From a checkpoint of a small mixture-of-experts model trained on Wikipedia.
Size: 14 layers, width 128, vocabulary 9714, 19.5M parameters.
Experts: a sigmoid router, a shared expert of 128 neurons.
Training: a variant of SOAP for the experts, 275M tokens, 8393 steps.
Below are experts of layer 2 (counted from 0) of a mixture-of-experts language model. Rows are named router (the router's row for the expert) and show model dimensions 0-127. Each number is 500 + 25 x the weight over its row's rms, rounded and kept within 0 to 999. Numbers have three digits each.
After each expert's rows: a language model's description of what the expert responds to. This comes from a sample of Wikipedia text that the model never trained on.

# expert 13
router:464458504490566479499510506472441487494486539481499455492501498505506500492496518458563483467542505492427480503526511503475505536494519511493505513499540547547493497491462502468502506478508494481485537490500504518489540513491513477543549487488505476478457481485521498490521528473512515491472485545492471496452516507485506510545472496490505531510482518505476480523543457527537510524495
Description: Verb stems before suffixes. Verb or noun stems awaiting -ing, -ed or -er endings, such as develop, learn, becom, offer, work.

# expert 31
router:491491499450545497528526503499470491523489487522477516488521527481538502486499513481491484500530431485466471544566468537475499531511517509513496491453544520530502475488480480471528483491491496542512484482505478531494542506510520492519526526527504456536449472481513494469485484462527516472481518553547488499494507450461503527528486506481552513498520512508502500494532494525518520488504
Description: Directional place-name parts. Compass and place words in road and location tables, like North, West, New, Hill, plus word pieces like ins, rest.

# expert 18
router:477498492479544519508506479491481473533486507517487471505499532494485506499500511481513456527528474478434486529551473501501536539488515510529507500476517514539483448519491519493509449516480519508495486488524526530494550515477530478517526549525497446513483475489460499478522521462521519443462489526490485499482549488481538501529468486458547497521512505496522518515539497520523518475483
Description: Accents, LaTeX, foreign function words. Accented letters, LaTeX braces and backslashes, brackets like [fr], currency signs, quotes, and foreign words such as de, Le, La.

# expert 30
router:492498505464540515478528512514495471518508500508469457494488504508513506479502494472535448559515514478474463537506470507518520545492524485539497529495531493530486476487511475471501457480483522496491527496512493518500549529495523484526562517530504481531486475462484499455524524478561536447498485527491508494482508482481531539538481499463526494515487478533520507471517454521527532484504
Description: Non-Latin script bytes. Byte pieces of Greek, Cyrillic, Thai, Arabic, and Japanese text, plus Slavic-style pieces such as ov, im, em.

# expert 22
router:485482504495537487515509485497468469522487521503470479483530520471524475481513503459503442517527476483478469529516491533478530527507512479522486509497538509564498479507490474501517468512462497549511503486545500529493482509498548485527531508511535457513479466479472470503492524503537510474486506531530460528482520473431508516530470459465537515499492513484495463523528474524545534495499
Description: Technical word stems, LaTeX. First pieces of scientific or technical words like enc, pred, comp, prote, plus LaTeX braces, subscripts and percent signs.

# expert 1
router:515517501481531465519532503496492496531482502497454488478492578497536489484515536491492438522494459485464479513533470524496549527469487489485477495472515525512488475492496482491520490501490502504511521471500468533503555510526533519521495493542514467518487479439478468482512491456530525469471475558520509471483509477499538526508495505464516478504505514503497504511539456504551525495480
Description: Capitalised word-initial fragments. First capital-letter pieces of names and words, often at line or section starts, especially St/st, as in Stalybridge, Stele, Tracey.

# expert 26
router:489471472484534536490518505489487445531497501503463509509523547513481505505549525428504486510530503495467489523511476548493559527506534489508527494442527508530493474481501485488544449503490496527477500462514514518503504502545529490520535526525515474523473454499507468478521544466526522484476482528542511528476489501496513514515497502498544538502479506519470526478539509510505509493482
Description: CJK bytes and word starts. Japanese and Chinese character bytes, plus word-initial pieces like un, re, dis, Pro, Super in titles and credits.

# expert 9
router:450485483487497528506525519503489493495505520516495512489483560470490512523533524475501508528533516496505506558509495531496498508508516478499546521494515489529457461452490503510531458501499521516471500508509506526493499560497479520554561528510497493507485462518495444485446503509521510481495488510479507509486522463474516534549470444484514534488494512492471526470507518514537539455470
Description: Name-final vowel endings. Word-final vowel pieces of foreign names and places, such as Giul(ia), Nov(a) Scotia, Canber(ra), Urb(ana), Šk(oda).

# expert 24
router:470498516463517502481500517493479477531513556503475506511492511448507478538541535432466493526540473468446485508543500509509503527514540510532492514490517513539436512458514498513546473468482481497515486495492503539487514509563519496521500538505535488494493486507491469476500470471505496527502511551510440522514523471507532521504496502501505501493523517501488503462503511511538538507520
Description: Person names. Given names and surname endings of English-language people, such as John, Andrew, William, and pieces like -ton, -ley, -son, often in credit lists.

# expert 6
router:479525504510495513497497486545497470521515511470486523509547549506513518477510510451516469507514513486488511549502508502524512502501476501499488459504541491514506468513493510543506473461483528527546488516504484486464514474586530505567536508523583494540483515466498466474501505518509515503520487531502490477490475463506522496498493465506550478490529490508486470513518528538507502468482
Description: Taxonomy and catalog entries. Taxobox and species-article pieces such as idae, ensis, Family, Order, and minor-planet table tokens such as km and JP.

# expert 2
router:491499508461499511498516523482450507548489571531516501510515514469503508505551509484519476491562486476496459522521486506469496523515498516512524468501534522560478499490483495476534454500521468483501492470505497516480552519511512518519505514516498493502462494485482511411494528492551507475468526531534514507518511493456541505517473470481514533505502523517499501459522482528499523484521
Description: Education and birth fields. "University of" and "(born" in infobox Education or Alma mater fields, plus scattered word pieces such as in, or, ordin, station.

# expert 10
router:479486491517470501510491477489492489531504476506487488460513523470508510481505490419530500515512470485491487482487499538511524510496487497486491525503541482535503472502447482518502461544494529569533485475525520529467484476518511475512545515547513511497508460491515448537462502515539553486505553505525529495474557489474529505512472482480506500501498478495533468541514524511517512487496
Description: Referring pronouns, math text. Pronouns and determiners like it, this, which, same, such in explanatory prose, frequent near LaTeX-style math expressions.

# expert 11
router:440519520473518486505554522507465486516504541488461504491517552485486482515496498485507450540531465478474467507520436539487529536479501488548512497508518503498451496498458518511497499527477469514482493450494510508493532520512536473515522493521519497529500446478488448494517523481533526496476511514509499491471498505460478513550484490482525514498496512518504512473541505521500549460505
Description: Capital after separator. Capital-letter word starts after a comma, "of", colon or pipe in names and credits, such as ", H", "of V", "| T", plus ISBN.

# expert 23
router:473477510431514471521493513529483470513543498529489460482504514515522519507509501488494477515515499459508501542524522513499515521496513513512506503476545498552504518508533493482548492504480516544518503547488488562448498511488514522539489522532488495504474485494477530478483537497549537486467544539508482528509497490503493569523488463496535495465515488536477534490538487525490520470511
Description: Sports team word pieces. Word endings and terms in sports results and squad lists, such as Round, team, field in Linfield, debut, Goals.

# expert 17
router:460530456484527497485546474474470455494484484523516496493540496503494525468495491472532487505515466486489489547518488537471537518423514484494520535468480498521485455471480499492511467484482532486455502470504475508505499529519508511530507499542529467506496470483478506452457466458499502481520528505539519513480507471512559507521486480522496523479493498543504528480501525509492549520509
Description: Countries and national names. Place and nationality names such as American, United States, New York, British, California, including "U.S." after US place names.

# expert 25
router:492484467481540539501546531491492463492508524497481478507512531515506511538512541481531484499507481503474474500530477530467521521485511519531512513472518503520459495528491490523529490509478507526486500515501521567493491474501491499507515514497548449508489506507443494500517489480557526482463516510546531473467498471460520508553496491452522494483489556502453535479512501522502559475511
Description: Quotes, parentheses, list starts. Opening quote marks and parentheses in tables and lists, line breaks, and See also headings at article ends.

# expert 16
router:473469505510485517491487511538513460502467535491487459488506530464499523478486511509528496502542425504477510489494494515497488478467517472526488504523509544533455468476464483457532503517489502536483451497548473523499560515475526478486469484522490466487467508482479480500546449483536485490504480504517457526457496520489520490507480464489499520473490535476517507486501499476543531477490
Description: Definite article phrases. The word the, alone or fused with a preposition, as in of the, to the, by the, In the.

# expert 27
router:506522461494509502460525488518476474476494549543455474479511502506521491471510494464538526524519511489496473519533494507481513502490560470534536520505490545527524489511521493527535453519462465505504479447530506521518520511517529482494551531501497480521518479454481491483508520520491525503473499505503451472452471499516525543511482500466511489525472510539528547492508460510526496469519
Description: Clause-linking words. Prepositions and conjunctions in narrative prose that open clauses, such as after, for, while, but, with, often starting paragraphs.

# expert 19
router:463450512466522499538510523523462507525475537522480456478537503493522496532525544495485470510524481474460453540508459538483513563505520507504536523483526536521476469513511489480549462499494526528476533541523519522480519495541522507535515511523488448499497473494501505470484491505524510472496513509551483488511504473476511505524474489472546523471512487507492525502533491515500508473519
Description: Name-initial syllables. Opening syllables of proper names in sports tables and lists, after pipes or commas, such as Par, San, Met, Ar.

# expert 4
router:486519483512482491515497516470459465494484486533478495473492562501452485507521518468479504523512507451504499489493502546496538538480505483529520537490511487542510488507480488478540487475493460563495475469513537525472532482502497504490512554510495502521501478470516476502474540439512508458444504531508502493504538415497515519499466486480504500495513523487478549480510505500496511499499
Description: Ordinals, quantifiers, pronouns. Numbers, ordinals and quantifiers in biographical narrative, plus he/her/also, such as first, third, two, both, later.

# expert 0
router:487472513438515513510504532523481471519494495511493485471508506475521521502548541499503480508516497458466503541508480491475518487495528539507523474458519496528493465475485477438538478539501522494503551519508530533491495506505514479500504506506543516503502492473461504449478507510514498481455533497474487497496480492511471511504488407504523524459506529526516507536550495525539529510522
Description: Sports results vocabulary. Sports words and table tokens in team and league articles, such as played, team, Cup, club, and score dashes like 126–104.

# expert 3
router:513510504473576491526498452491480476510478531505501493493503510472478487494539503453489454543513498471503452514535487533513538535470506509507481513505518515505453480527494497504511466493492530537514488467518510516532547506520526481547530529519508455531449466457505474498496530461541541511471528520485525486490499487500516493528471496486533525539462508523509510521508495526513523488478
Description: Word stems before suffixes. Opening pieces of abstract or technical words split before a suffix, such as phys(iological), techn, mult(icenter), often after of or and.

# expert 5
router:504513498435497503547502473468486465551481531498502517436538526461547519528531501499528478520521447474477489508514524525500528499492501517482494539488533520563518471505492503521517492530468502501501489475538495504490512531473510477500560537491525486527491513506522495500501481463490537463475474490492490474474480493476474545527518520512540518505531533504490512447497478517526493498501
Description: Locative prepositions. Prepositions like in, on, from, at and over before places, dates or topics, as in "introduced in English churches", "From 2004".

# expert 21
router:495533506492515504532513507512477507497486504506473504471550525478516458481516553473490497562498516496451480535515469536485507555467500478554539487513518514517498471494461503499494518492497525511510521478514454492489525480550539502488523500512509471500497520507430510516517551480504528477479464532495471557506481501490546502507482464519546527492461515500469509485509472522488503485478
Description: Indian name syllables. Syllable pieces of Indian and other Asian names and titles, such as Gu(est), Ma(asam), Jan(athipathyam), plus lone letters like s or c.